python train.py --n_layer=12 --d_model=160 --n_experts=256 --experts_per_token=8 --d_expert=32 --d_shared_expert=64 --activation="swiglu" --moe_layers=[1, 3, 5, 7, 9, 11] --router_score="sigmoid" --normalize_top_k=true --routed_scale=2.83 --balance_loss=0.000414 --balance_bias=true --init_std_router=0.0226 --lr_router=0.0013 --n_head=5 --n_kv_head=1 --head_dim=32 --vocab_size=8192 --norm="rmsnorm" --norm_place="pre" --norm_eps=1e-06 --positions="rope" --rope_base=1930.0 --rope_fraction=1.0 --qk_norm=true --attn_scale=0.177 --tie_embeddings=false --parallel_block=false --init="uniform" --init_std_qkv=0.0231 --init_std_o=0.0 --init_std_up=0.0231 --init_std_down=0.0 --optimizer="adamw" --lr=0.00239 --lr_mult_qkv=0.7 --beta1=0.9 --beta2=0.95 --lr_head=0.0138 --warmup_steps=547 --schedule="wsd" --decay_fraction=1.0 --decay_shape="pow" --final_lr_fraction=0.0 --batch_tokens=[65536, 131072, 262144] --seq_len=1024 --doc_mask=true --train_tokens=716500000 --steps=5238 --dataset="wikipedia_en"
Below are experts of layer 7 (counted from 0) of a mixture-of-experts language model. Rows are named router (the router's row for the expert), gate (a neuron's input weights, with its number), up (a neuron's input weights, with its number) and show model dimensions 0-159. Each number is 128 + 24 x the weight over its row's rms, rounded and kept within 0 to 255. Numbers have three digits each.
After each expert's rows: "comes after" lists some tokens at least twice as common just before its tokens as in all text. This comes from a sample of Wikipedia text that the model never trained on. Tokens count by the router's weight.

# expert 140
router:153138113084108128151119122139137170090115157085145146150147108115114127119088146140089155113135135123098145179127068146167107183121081149138128130136132145120156113158122129112143174071150119087177111138171114134117122103155168128132178104116111150096127118126130137111125126121085141096086094145116128123135090134135091128089156120095097129145144105134133116126148091105121119139067113161153155114173115122119108097142119135111159125144118128115096125136095149141177122135114138
gate0:119195108118084116122119157117148130120159098088133153154081157104136069145129160120126079095185098141083150090091122154126103104085107119127132099122105137104154133132137128135119162100122125172111115135157135168156069126108145129164155077157105118132140113114094118121179107128168114154126141113138104104106132141142106151129126125093109122096143139103120092114122125115139150100135137153091113122148150129131133112152149124117121157180146109118121092125146134112096166135137118
up0:142130158146078132159133157099122161081125142068103174170167147090120159105115141097101123147110123130114149117127117129126112134100095146161131142122145132146179153140123117188091156100145099141151142141149158129128142084143155122121156126125166146075130144183106130131128128141125116088115111081155102119116140144165156160137151115103165128134150138142091110132172132108131112115105171109129118093162115106121112126159143107118128176162168117106104125142127162125152132118097129
comes after: "s", "==", "===", " ==", " ===", "===="

# expert 235
router:121146065122132114149079129134153138130161172142165134190153108130103155176090136114118118129177114132135127119118076123134104140135114188115133099162103102151135119153107151128147142109138148098167125104133106164104128119130141102130156134156127121099113128134133112082152136175143166102137085178146110127137113119142087133128145098103123111122144099136138157145126119100123149130102067168128122151142129110125162097132089150148200115125085130126121110126115111123137153148142156
gate0:122098112121145172108087090168121118135124148144114121128104116151091168147134145128126147092113091130117137083116072104117084147114123137126127127102145117139148119138123100124113171123134111103144094127100121160107116133106123087141184149131126104104109117108143137123111123120130181140152122114154144110158160132090153096114151109130126121135135097124089131135132132166154135128065108128129164138144086089103138141148149149101138172167171074133101087115131165123088106096155182
up0:127155140112088083103139156126103126143112132162145164133150114133154148119113158147145123137125075117137113133159164114087189109118110146171123128106107139151081121085117102152137098138130124120150189138133176111110114122140140173117071159138140098083162099170116127144137107119116119150155138105123131125124127124168150103122117126140116082107133150121148137109117119123140165103147150114114127156113139127135123118080083139137078120120134140154094093142139121124107113052175104
comes after: "2", "1", "0", "9", "3", "4"

# expert 85
router:148143082123146136128109167149093160129137122134135152126120128119086151129085113117094112122197110130099155170097108103183114155149143161107130127144093104115135085131129134081116118102140164071170109157112113141119093102142158128128170135124105136069169128157132146093134106131133132125126117186068120108100115143176117127122139128098119127138161097106148139099144122091125127117135090140116130121166119140138135154132118141156163089156119135134100151152123098122154124129161136
gate1:151137128131159130161124148131115130129154070201151143130090128132150153153088134138119155141130122103157143132124140140168118132122131095166116151142106118127145145153127141128131129133111146142147094148096130151142110106168105115141141155113143120119146154148159069176104178145088130121130128125129137099155106080147112159116112108136118111114152113149181091134167165090116114190109130130140153112139118154151146112112143189143130141181098138093116118109125127105142103096149185
up1:155087118134130138154108102124151090165117108107127141148116160108126145118113109119115121143155156159146093139156123138101082126142108102081104153127151143105112125112148119153120108133077167162122104123118119103155081122155147137103111109145125131093123154145105176107136093085102101163121116071169133077159141087092139129122127156159100125120161166112094128147122167100196102129120136128148112146184140150141120136141133145125129088117115152183145141107128119119146146120145109
comes after: "'", " of", " the", "’", " The", "S"

# expert 190
router:130143115096116168135120135130152150113117152090197108143136094126099125148115111159086134113148129133104163130114102091129131170135133159064104109156110139142134066104091146111128132127127144094154073111159107130088101142126166114115162082121115133105155112121149151118137144129135160090138082129122099090127116107155119109101149124137091130108136073112165144111124135117142091126097093168145098140151122112123152116153137153148112121143153137117088099138116077129162142138158138
gate0:127138057111112102120134144118170160113178108161135112149130134105096132151113110120137166113139071159087106103150113132144087127121152103125107132117083135150143084093076126139133169125153125117168098116160141126161084130155132102135161136169129111124096159159136103103143133101118122136143139144150106089088112122128148157138122111139117145102138114134134074138097114097124110139123134142098125126133104102140108137145153113044134146132145071118126107146155115129130090140123155
up0:107179065111101118111166149140118127128170115153168125127153103137101132146130098077123146112147120151077119104120149111118091135152127113117146112134097146123188090089083120154106144154178121122148118126156166107132102140139132139109164092139132159093123142140121115126144167092141119169163120146136087114121124124151125125119100158120149131096129121118157141114092165119143104157147140123102096124125141120155152110192135101117114143182175127107137117119132076155128109134125107
comes after: " |", ":", "|", " the", " in", " on"

# expert 98
router:133154112081148139151117132104138127128128115107180117175136158105117139109110112146109115125157113108118122160133094120135131142116139176145142132106136107157093109124112125106148117139167147090156099136118117173115102111119158117132139120142070133097168121149144121140146133130090195095122126141096097090124097143163103142116151121101127089105138091143119126113147104080120133125089055183128117149153104115088169150137118152148129105115086094142117103105090125133137114095127168
gate8:109091133101136108148170105087151085162088112094143063124137132161173095154100094143179148144113163159142180137112149157107141113141153143112116157142126126118134126097152151105125136118115080106125116136067165125164103142125141136164125124122150133131141115136107126173106158157121115123162091124178136123082083136080135121115123125134134122164129101156131134102104128089141142118116090138131124134128100119130102149164176114123109111150143087122163106128096116133124130133117151
up8:126113124114141128097130139120142132147155103127134100110165104129140113120153095163183137114116154128151108096146127106114093140116151127098112147113115125117144129068138109120155128128143142139120118142122123116115156129168164106139147117166151098134111155145111191113114114109153128158183103137099137120119085158147132146136132144131146191159134090165108121103128135153122092118192143135146075173146117090162097094147157124142132161132163151112121173160066112149095107144112132
comes after: ",", ".", " ", " that", " where", " he"

# expert 53
router:166143090121127118157109124118128169129133107119163123172145126102105135140137131137124112120153135109101100154134092116161136168152124135120100124133127125128124095122102146127144116124176158083150124107114107162103125122138165127126176158153113133110125112159164133146140150150121155089154066159111104125120077142140120130103170114106084142103132106151147150124179075118083109159098107184129158125176120128094129117113136124163169113152122099115074136136072108126144135147131143
gate1:106072108140147113116162189090123109116125111092111093140106094098116173131108119137131153194136116110134134140175153107153150154169130168102083124148115162148102116102126110133103114153149149113134149114119158139125091105129160090129133145171152115169123129122109088139149167131162140104172111128119140161069164097136148132063147114097123132127114114128144144151148142122136134147112150135139134145157106112139117132151139115132148169165143153107080135116093120137126131145125159
up1:148135093118120062109130120156161118122155100139123146089163111130168133130162105089089116115088150118128120081152096150106155114145078115125149142138143125126132123148112141108132117111159114094077147146100130128178137131100182123164131134100147142160109071117164092147137117111085151117111110138113159124107139156108117083109092127093131078126117126108156111138142100133104108134167132116108120129186142157146119146077117134136134132141137136120145146143079132119101143142095162
comes after: ".", ",", "\n", ").", "\".", ".\""

# expert 165
router:166132082079126151156111161174159186136159147124168129194109104127126113150103143114132149093162147104137124167105090122161139148166156170122101095156117111156149108151116128119147129117130141108155082125162094143132074101147135115108150122138124140106139134143114120097165139149128150128137130158118112130118118095140087104098150130106151132116153111142122133183118109105102146123115092147118137145186128169153137143124097132134142106114103147093121117109105144095168157122142159
gate0:176163082124144116164150136103094071151145134127122138155129178119153083141152125122121115137155134108131107091112105127117095106100111151095123109134177167142162098130097155170104134137088148105112110143099133138134101141094128111147165122128122092097169099173101122113163133118168136105140148105130126114097126100121101095126118134167101119131126143151154121160138162121124130083105120133130146080144078108155148103090142163107162117141124121158093143128127173112134120166123138
up0:122154184159085123111112130147110164148114131130142095097093147071129126116137133090120151185147131091135134172095124092137155091142107153142109124116127148102141135121099110106088103141085133131134169137174145077101110152119114171074112117134137173127137157119145159112093114087125112126123147139141092133115144131152136118117151159147118121133117165121120151127132138145157174138145143118143150083132128149125133100104113095139114151136122102114106129111098110101081094067158124
comes after: "1", "2", " No", " #", " no", " each"

# expert 133
router:145119101061136167108112127144149153101150126125171148142118156123104098132114131110142139126137091147133131154112093142145124151133123116131114112149092134163139116146144174124124139081135136125169099168168121160174125119144109125137145140182080145129130117099129102119123156116133154105135075164103121115147111141174092088106138099077087108118137071160150138133108082102093135091096123155118103095186109140143144144133136145142154112116122122128091128105098138121143152099131117
gate0:121139129103129134149128149105080152135099143097140114130132124126127185152130152149111167173121143111149152173158089116128133100124149160150133115136166126094129123109139082113185171105142090147184137140109145134110138138147141131096135117119141185100112094177120154131149092154083137093139120093152114154110161156156149139122179108131100114115125109111105124149129101158111136109102160110139117131139146161152132143145129131124089116122136137100112126089075144136138111109191098
up0:126087137136098131162143083149135145142140132135113149146096149068138098151132166138077161096132122142118126131134124147180159118142171117099119103133108090113082145120120085192101127133074143168114161132138147119114146152152132089112122129131140129157071129121101113125156118119106128115120105093087151133120147108108120154101127122163111162146153120128112143132130109165158136122131128160142155145125116123161114106096118106120170100165180127118102111110150111104143123059150134
comes after: "0", " ", "1", "%", "3", "2"

# expert 75
router:162149096123155130114080155133134178125147119108164116156131099082118129128092146132110132105144103118134129130121099108137120153146134142104110123132114111118137089125093163127135127138155163120144123130110105178113121117148163128122150151122139162106120121149153140135128142167082179113135102170112102116139091140150092125071142086127107123095149102109157149123187091119127123134104126182134173111177148149093134116103109154169161117167127108104123145138097116089183143127152153
gate0:144172132126137093139161129129170149103124124155130150187149078096090139096103153162152158136143129117126180126142077120125135135106134127137139126117119098156119110172105149127122126155123185110128134137121154148108136132135142126150117166134140121117148110136147072120172138147115119124146110124076121140156099124131139161164172145097131139127142123171110112173156120128078109175132107160154142125094148173105134092078137110148128113134145135113077133144070138125134155111156130
up0:104123146147118185119091107136097097131144102123155136107114178122131112147163148153127071116134132148137128107107159168163113122146099103123111146135130112180152125149154135079088114106135112138143126099171095100164114125097125151192153121125120135152158143105132166106099117086130130128166181130175089158143100127123149141118093153111112179120116147118164153125112106118146173126149149102124122125114151106100124131152150124130130176116109108095115116086126139080124125129133140
comes after: ".", "\n", "B", "On", ").", " Dur"

# expert 237
router:131151063084139137170131117118147150144171149099167146152100175137110137130098137128077124110151117133107094159124091094133127178157124159110079149167116109119162091104128148084128145135167135098164155125177124113123114124137155096130166160151130151148126126133125116150148159125114125102173111148121115119099073156131131105098120116131119093113142102145109102128134086119111114124134120143152088098144099096142137108150116124119165090128109135114118111122094108149178152108113142
gate0:151084156132138141098078123115124166135086124056114129195128103129119144073150133132143186141105117109096171121133122138188101149141116121145110099150132130124157124093093111151133120085153115102154126142154135142114139115177162101120178165089124147105146125159121128126137128139115105127144132095113147153138067170100136107125107153111143149178126128138116100117129142124155129148135147117136151102141102161124130153117133161126161129172108089125131096144152128128118112138127107
up0:110110154148122154115134115157155086119089177096120061089138118158136125133116109078179113127129166111150116124121129134119139143084146124134158169126140157071111132108110132138129160111123123136100097097132107096129158122079108142154114096124129089125122125070131166142132129127195146097120133138120144118169154153102124137145158137076104125173099151125146141132093137130139147106139063167130137125109092107164112150105127143150113136126095112107161129140135101126121111115119135
comes after: "-", ",", ".", "%", ":", ")"

# expert 179
router:170139105089128121137097147116132152096155157146175156159140121156083109147119126182108130098128129143117108145129132129130163143103149137135128135131090128105093059143124142135135134059149171094178079137143102163128107104155133122125133122148120150127151131100129132120149141132104152140102099159092127083129145133121093094109120101137124105094170095129161099084135098135141117137100128148120135128146107101118144091090088156160166089106136128129118114121115107103152159088141121
gate0:138133139139131171118184151189121134154152107129154111144140114091142079122101134099130128136127085150131130109132143104093138183165157129119112127130082109139136097117117098089111121110127115121097097122135118122147153186130153085094154148145129115132107154102122107151152147137111108158134131115106069114131119131103156137099104133194100159136160121095115125141176135133117108100133158129101118127109133160130136096130104100163150110103110115117128113177152156131161159097102179
up0:116137120101103102119107065140122164079120117175157146149103124116151114139110154170119160121108124139101174094121137140135135103139118133117165143146150173166135132132161123138106152123119140098122118126104146175156104129101108089085084125160121074157101128135103084139137108170155124105118120107121169175119131115115143135115138093137119113106109093163066122147089115115112144125112105105138126137120122136084111145110127116138172139102155113143122091104161154090096150162142148
comes after: "y", "0", "d", "li", "ho", "j"

# expert 105
router:124112113091116133151133135141163136108122159113158120153085128131116155151099140144087147130152128162122106146120103109131138163126115162094079114140098171152115058128158156124154169114157122114152119104130129155175123099107133128123145102124099123121109098166162126131165102127115166102116118143173107107104096132142102087109171108120133132115175084160142105155149125127120132110098075143159141136143105109082132126091128128164172107129134124113117080158098145110147131141163144
gate0:137118099138123102115146098126110150164149100129125181120113103126155150161121144156135132129127082166145119099186117109130129132184134131103081102133117102161112136084147161139120140154175144132130118118106130124137155178114119133123149137125121159128115132118136133196147109118138143140148134125169138138090124148136179134122140123164110144115123113141102105151089159107094149100121170112118155143111174133126101124150117066094123100143140102115182155126076123093121083128144093
up0:082090127119131174150177149127132106132102131126137123136168108130108143129119152105125091117113117177119146125090103106122128129176130128159169192144164154132150105117103138117160147117123152103077136145153072129098125169149131139094152119147161117131130089119118095122137101138123136131093126136126128145108109109160156131109131169182139165123101160154132105122129123111126130139121142155112137141084131144168154145145117112119127104086100118194157140085107112182134107093115131
comes after: " re", " Re", " Co", " Ca", " de", " co"

# expert 229
router:128131082095102126166105105150138164111159153141172111176138129121122138115097126127119136137166128172125144137136114123164085152141119155105104135177112129173108083142147137116168156114172138110143076153107135186122132125096163126135150148148115118114147136136152117102167122138114171126170107166135077130129080180149121117125149120112082129147163085133127140130146124086116122100128135139132086125159124158089145147138135132123177122134146126104135117116150144120142131130179161
gate0:109135115084141127158129122067093130127142166133157117125161108130105132085121103094113119127185093108119130131121139090118141151128124152128138143090147121162145092126110149124153117161147136108101116084130127117128093119139114115104121140110134100112138126147171090131121130113144181103177173191127146131090136138157138124143118145100105137161111059136135154082118118159115150133146138130102123099160102119096129092111156138152104146130113154157086142138143136076128116168164163
up0:118158137149122130116091159119098122131126090121134184145104116123112129165155132122123102109114123158107139140097096137159142150125145121118151142134135143091132182123127183126115137093148142142155146161187113122151157132146094158137155065146119168150130144117062153127138149125112123107107120114116133149155155097101100140124147115120159138095130168109139097163126145111100097148095083146092122133144164134155119112158106105121116111144151126083118102072100089136124138105091089
comes after: " re", " F", " c", " dis", " Re", " f"

# expert 211
router:141193071086088131154123142099130181131167122144183125159115147104110106157129151125115118118156130131079119115116073111137130154136119140098091133111126143151129067110134176117147165125176151095147146097149107129120102144126134120149153107144099155122104113114138123143174102153107130106105112147139082094106111125107121152101155119102091120098156115121150094091112114103126125117140101164118096114146124104121134108125132161150169107139124130108089110119111106126168114118148150
gate0:126155100084168164134126155130165117094122145105139146145145164105139111154133120102127099109109134177117148133149078121108113189101094155128090134123144112104112124123112128156165180128133140109131139134104124109146107137146128128107142127124108175077120089125148123141143123142136125145118131149063066161121097100118105122100196097131113149124130146126192115132144117080120148105106092138099105074127110147108128111110136139123124103116130165115088132118136159117154160127136149
up0:109160070114166175126113151126154107104108128144106131124120165099135111156159154105130111090105122170108152116141094125105131175104097117136096150097168122121109150130098118164156157122127126104128150141122143088140134182125119117117155110130134183099113111150161118139144129162106103154098138111075078159115129097113112138129174105112113152106121168149133103108157158086135142106124116142094100101111116124091120168124140121133120094123121158085094107100141139093152132108137160
comes after: "-", "\n", ":", ")", " •", " Preced"

# expert 56
router:146173097106107127119130130137121124137143153117127124150101098123098150123107113132110125134198104149124154135092092113148097131141105189123088153130105123120107095103100160117168118083149177102146110102129082112126099122116141129114135112143105140080133124146164177144139100128138160108122114145089094102121134120157108101090155110109099130139122096124151126125119107088149108126140119169122087130156125091136152116127114184148186088146136146132120110136129121095181177115137122
gate0:138131129124117159145151135162117139147092147122135153151097146116126103117127106158107128117138124094115126130111116152123154126137104111112138122138142160128151114155144143117150144138099119132130104156146128125092086125131125066123138083097113129152141129122115109110119104107115154154087103127129123099109126116126105090124109149098139144168163096100145077133114173096137133099123095086123132131191136215172164082160096164141164135169133164118137116105122117181076163119113130
up0:153143128133100168154159136136107121179080111110132132166111126122104108108139111130106107132165127071191152109102072142116154117128122159120149143123160136107144135106116111104166115129099198137091131117136103133132117129111142084111121109099141114110150130148170114153152148105132146161081107126122114120104150074109123119140137151155096146156105096135102125148107160101145138134124117129148081118124124156183153110164136148160162146159156169134136133074104134147115115130136133
comes after: " of", " in", "'", " as", " for", " to"

# expert 228
router:112144092107154145117121141115157164116128152115180116167133101146113111150071106151125118107145130142120128160123085108128124169168132130093119090127142123163154029104115142130158123128149146102190085079132077139124091143162139100126158125137141123088117124113116122136157136126129182109129083172115109100125121158148091109095127123101115112149139090106129133107104105101117117129077104148126105128143132144120156112145111145147104130134122146122132128127110130115133168136149155
gate0:115093079133134136122146116143159132117148106097143099149119125173154139119134100109132128111126113157135148142128152150113133154142084130156155115125140130183165125112173148151139126138163108118123101098085134125128102130116122091145103150116147102105106100151116106145119130139114101121145106150123126135092136128153131118156113108119130148189135090130157095119115159048103114085064121112094111099139117141154148151154134135111121089133141156134136133169200113156154154189113121
up0:135105126133103140133097088117147129128111147146141125152118165128149136175143145130117114110109107158105107158096111134139153166150083144138118126135123072193145167130142114105116111152134133149180137145119161142131098131073133138155126102152122141148137171148135138106077174119125155127182098195153148120141093140140151097154119142121147131124141128121174141095142153108161113106079167107142111106127152141104130159168126167165134122179121146125106124124140126120103115115144168
comes after: " |", "|", " a", " the", ":", "-"

# expert 197
router:124161073097115117108108162133141125113167171128153124134096116147119150144090099151142090100137116107138091160170118126146151157126164125127109164147131098097108064128112156105139142086148156132172110114149090145128121127136136148148152125171101182135115142103158133154135135161120144093139092153103106126127138146129079109087148085096141100122161109115141124109143104107136113123104124177132122119167132141151138089119092126106164144124095137101124117101071139098151135115111129
gate0:173113129121174142108093120149162116151114150114124065119120156160147141127134121180126142140122108119160117145133119081111110162101134116092143110138145114103128133164107198148101139140102100124115106106154136111133141144109132146120115138155136114153121121135106174149150075159125136125091101128103168152110149132121143132066146154104103136125144130098076144171085113162103115084147137095164154135129124102138127158123127115124128093162146085123136152146084152115160089132104124
up0:133122139112115099131138122169123160079136117095118130140101157150112111125134092093120109149145118135137133114147140120125145136114175134169153103152118128124135120116090151146149132086161164166078124160155137108147155164154133099114164162157114126129141074116124148113137072129133117154039140126127115119170147120123114106132160114088120094154120144126098082134137082144123138095098170144151131110127137169142121126110128114141106120081143083148136092137143151155160138141084144
comes after: "s", "k", "t", "m", "z", "ch"

# expert 171
router:142141116134139114124093146113103152111153144119115126167103112100129120160076112142126130099160120139091118123103082089160098148158096169111107117184117121144131096111115160094141147096167121095167116127143102142143122097160144103123125138126099158110147118119135157122146136149134167124131093172120115131118103140147120122083157129097107140125130070126158119124103084111107076131095097156113141109207095141097147131150097131141176112129127136114100118164111144122114149115135161
gate0:120098141127135115097122114112154144140123091154126123135127168126133140118104158082096122111137147132091128115137133191077142126127111129148140115113109087113094117147111081126144162108132139127099121089139163145085148119123117125147136154106147114106139150094111147105117110131120084120143147141145162124146111164132149152163174122094129114118154115072139127160137107091096093142120105149133161106140104137132200180140169109096109094102140100099134157151127151142098173166150093
up0:143149116118141123104139119111109166142151093131120149113105123170155146157080146103146101099129159113141133138150118164075146117157134109150113158134116118122096113147153112121142154097116134111088116136159155124129160122093094142164148172133135126122138105152072109093097137137102119114153187124126143113151128133143136125140102140084118159135135131105156136134134128099086123139138114208138133145136125119146132157158166085097112101119142146120116137147148113139137185221134117
comes after: " of", " in", " to", ".", " with", " on"

# expert 253
router:105128089096114098141107130118140182119171133118152132170128144120122151128107103147112131117136122139122119165123080099134126151155131184111103089124118123190125121138115160099135129113168124106170123141152119165144103101145129112105142114168089163134126097149144122127141114116093130103148088177131127121081132120130084105112166088061130111131111095120146121129116104094094106143088097165128094126171137138098173153116098109097115120117098138104135121119100171133139127142135137
gate8:140179078131130136091147128107127209142142093132120127111122129164126094168135140122114126104124161106135132134114102132085145134108131120170142118131087123104169144131121148096147088148142119126117129170154106118101154165083106144116135097172132110112125118118081110126120083151125105124145086154120124128120144169131099175113156157084126097116096098132119140144116152143109121134097108174137096149138117090120133151134189118141116164101162144091136129117117127131129123181159115
up8:109150095089157125128089109133110159112157122139151135127133149149125114156112107129138146155121163122085141126103091149103124153119084132129093080123104128125209112143138113139151120098111144147173161148149133129125127105140117099138114123155098115116122111127120117124145105132141148112149151086155144089133142169178047091144129186075113123166123137127139125106107165099098132148154091152184098135126112155134145134087136131107090140116135143121137125118119159137123162138158138
comes after: "s", ",", "ation", "es", "ing", "ers"

# expert 37
router:110141089091115144145121147155123148130136124096198121139142107139110131133114115117125102100175145138066123155112123088164108153138142183131044137172100137105128114116115148095130115127176135083202120109142111129146130133127146131138121121128119145128143124119156158149147124147123135108142104180135114112102122129180121114140161068123149117115128080104170133124160097140125127115123117174112113127129132103151130094098133118159133120101124147134101078124108098136131127107105134
gate0:139102143136121177135168138117158115127098102111138130151135129117159135135133075134149111110091135152093161133141145146157097100157127135084046090141091109124090135106134133128077115145094128125139118103099153116080110119129145133075116128099101135101177092107123130158128124096166159086133111111138158136153159129170154148090134136109121134128116110125117182117140113135136133095124138146159129115136133095119132089114144123085123166113120171085087139122135141100133116131088114
up0:144113142138121099117093125126091088119133144106115159130161141114154161120123145157107097154159180118183099140148113118126111141076101162121182129098184130127108136129113131138144157131123136129120171149139088146127129148159106156138124114165153115183113133167168117106101122117120130123092167178134144116111118125114087102183135105183135116127126174131138102125100133133136122159141115142139165133136140154106129146134116151155116078133123134196152152140128116130164127116171121
comes after: " ", ".", "°", "1", "3", "4"

# expert 20
router:162142110121124117125135152125114181110171130122141141162154104118109144131099111130131118084151141129103140144127081072147136151140157142109097133164069136127134110122080137090132126106175140085161109163150098153113106100144148113098165132142138135116128121124133127132144120151088148123126080143088118119145083132154113129096178115131104107099138080130138154119158128126109075151093095147115136142195100117120129127119138115181151118129129110135120136158094109125179134135156160
gate6:150127115129095188133166160146138156150180142133151123122130119197069114118103106143108136134106139118150119131121112126151140101133156132086152170175107116133112122124175135167125137089145186118140110153110142105140132108087105169159132179176145135132118152129090121119124140089116119140108138105156124120134136101146131104101042129123104161129157114091131127144103116137113109131137149133104116171097103087145151116121137134135135134132116128115112101166082130143113133113121125
up6:131137094148135152149180093109160147160173158115151088120113096213099101111108104135121124125089145128170126132109116083117139098142156115105124172121097108147130148097137125133098114129136155107139099167102122089112102101097121160140127196170145109145101149112115117143151152112120102133113152127147138128140133117134132137103077146130110096131117105120084147135097107134116132137130152157100115149101101101172155160123150111157109166141127124109138104158133121160135108115104161
comes after: ",", ".", " that", " but", "'", " and"

# expert 214
router:112164118102133141144147135117126139088144146135184106137134141151133135140053107138119113101182105119112120136118131090121120154138117158116079122139133105129127078122145128090114113102167156088170090108117121186153140125110145105140145125138103106107130115147118136118111130119100131110122102158096118114106109176139107080127162120096091114137149091119170123126128131100093107103112116185133140110156093112111178114132098158139126140130070147123127109151115092139178088139123129
gate0:166129124148144123123153091116133131141131131096155127162130117115117151116161119137119114132124105124128197095153133136139090116126124122180132114130130173118117118137114200181142124113134171063117066182112136158153098120119123127118143118152098088122114097132106137138142138169099128149115125120081107138098103145143181067112137113126124149102101096122101128184139134089122163114138104133132147128132124127114154133139138133184144119146177141124099147124096124158133117150121122
up0:119145113121151143133107144126117127080144144167106134123096078149120163175103163129109171140143137127124089122099106088128143113152122092100162133133122117160170189116139118080133138149119107110154152095164116098159146146133119104083133138146151152148107166105158110152143098084149129118113126148161148146137127089142125187128144119139136161117129120157163101137130118137121086157111169103131113140177141138138112144102131094128115149101122140115079117103167119095088155097128149
comes after: " ", " a", "s", " be", " S", " to"

# expert 141
router:138127123104113130143073133112122199109132150150163118186112128147094134128111135136104133122145124160096145189092110105146128179140129205115132116161113108167126123123124163128158157097157142106176080104131128168101084128122142104117154118131074099125131111127152157145131105125111154111130100151111099107110104111141135086102146116117150143117168120150175107143124095092120121124114085137141104129146127120123129083101118158115154116127102137136111130143134101121146136121127173
gate0:135112114143138106160132079157148106141098150181147124161063187159101137156059101159111146116125093148139160150124081175133094116168117144120076136102125138145116116140150102117124141108158134142165130178121120168096096096087113128106108128171111134140122138098141145157125115086083117117123122123134160133125127097135128179116144105142141119143138116139107105141146113127118097142091135137133124055135110117145167137140138122112123136120094106136141132134117140105122130132097148
up0:140147135125120144116162110093110177155095118156140113108095142102104113089100117161102115131117113120123155148194121125130099122130159130128128145132136084106138117102127135052128087126119140118104139142112090125148116118185110132168146162132138167115145111094087120136109161143106067153127154113100120146121087138114148108097091129132108158146117128098131126127124115166123090118150187162104120153093139134122096112116126082164130114135119079149120100126107125108145109123153172
comes after: "1", "0", "2", "9", "8", " September"

# expert 176
router:166125099088108163141146132145131125102182153094151131145124132119101111115082098137117146112133122135082120115115103113153080144144105140108078112150112135151109088119115141126130183111138131124180111111145117139123123102155147131100120114125104122107099117129126145093134149126079171100138093141088129107152136146153114137106154123089089101154140081113143143137123107120111099131062088189145111117142136118109146165082104101134144110133135152114102118145083127104092170148133129
gate1:171114119128086098151121128122132134110153118160136146109132172139119165099103122115133140101162108122144129107123113084141092106093092167112109122165135090177114121159121166148130120106123103137137121079077126117070136088089135132127121144141160129091131161103111124114100125140169137135183146133157158107178133143153123123097147136141104048114120089132133179176117148127145137163095128130126118116146109100142113128147125163124115107145140113130138132102167106112135137127135167
up1:076183098156175151150101123142126125135165117131122073120149117118142118133144170131141111167108123131128122124120111155110148156161144131144162165084136121162157131125113114113128147129201125105135130125141164121173130170148096131135125083118078113133139126152147122158171125130109142109094105121122129151138110127103125128148105148136140161145140159142095083085103125095097142113161067115148093139115111117117137111102127140134132168093088113137174131137087129145139115109133080
comes after: " a", " the", " his", " and", " of", " their"

# expert 7
router:150151093102106144143129149131123141116124136097150117185131120115107120119092110149088098098162132161116168149132101144150133138131112147101154152165129145149139123165088156118145169077186139106185106091143095172161113108159144125136132086158113133094159109133117156091161123121104100108111110174138111115148108147163108099115123092090102107118140107138147119101179106090145132094109117152140136124179108132102108102161130124131157116124123135110122099129150125126147165147126126
gate0:124157127099122087167093104130147093149160113136149158114081105120133120131184150138141112115147133117073125122105139077093110149132132127112127134105042135111135137136096162125128143120141131145134143111112127135131144153162154142074140108154107117155118131122177125137165148117143137113133152148091126165117141180116109147130119097125134122108132117117176138130107139121105076137134124126072090146101133086128149140130113143140138107101115109171161144133122068109096081135122087
up0:105132150137129155073138144157114133112094143150095092122172125172139152162133136106148139127127111097106148109124125114128169114115144105127131093153164124102110129122130102087130092136150142136086122131145121143130114162128091127157095136102127142117100055139113110109106105151082146080123145095087099156126151100074111131118110114093099152137112149131153121162114119136128095132099137155128148156131122154166126104124072196135125159162113117094103094096126110113148144144149141
comes after: "s", "3", "4", "7", "6", "5"

# expert 1
router:156162079079102150164134149150108172101134132091155135165136093109104126108078112149083105115176133151105159155138087123146116155153093157093129139154146138129142123128119153110160171087162153119157119110141092151136123114147176135130139116160150144093158122130147154107142121126096111113113089151136098124134099146170114114108141086125092118156166109106112115103187090107134124098124128130132118088167139147098098129167098125153136111133102139105139141136128143122143146123122136
gate0:132089173144129100129111151113135129145126139124122118159151152135097162131134105104132128113124091124141143127131096069093104113110116145138115127156109134136107110116125115136156151145130134129118056109048164128074131136102113109118124150083124085100159136117101124106070117194097142102120113120144114142126138154083146102083161110133119103143095129081125180161142103121133134110099099114131155112146090093108125127135119086115139135134122125122151135163095149137102119096121109
up0:168153126190143137150141110086135158098097097126107132146122142155158138144122105097087154105165139101098154137104088127119101089121120146153140133089131149116142135126124127145160150083160115127148118129133107152138122103113112134125128098076147094115133170089090073147150120137107131147099108121132174154143159119081141145128154116089096128109127154081107142132151082139132153135077131116123188149156102084160115125149122108137114152146163130112113140119132150150119113105094141
comes after: "\n", "s", ".", "S", " Jr", " U"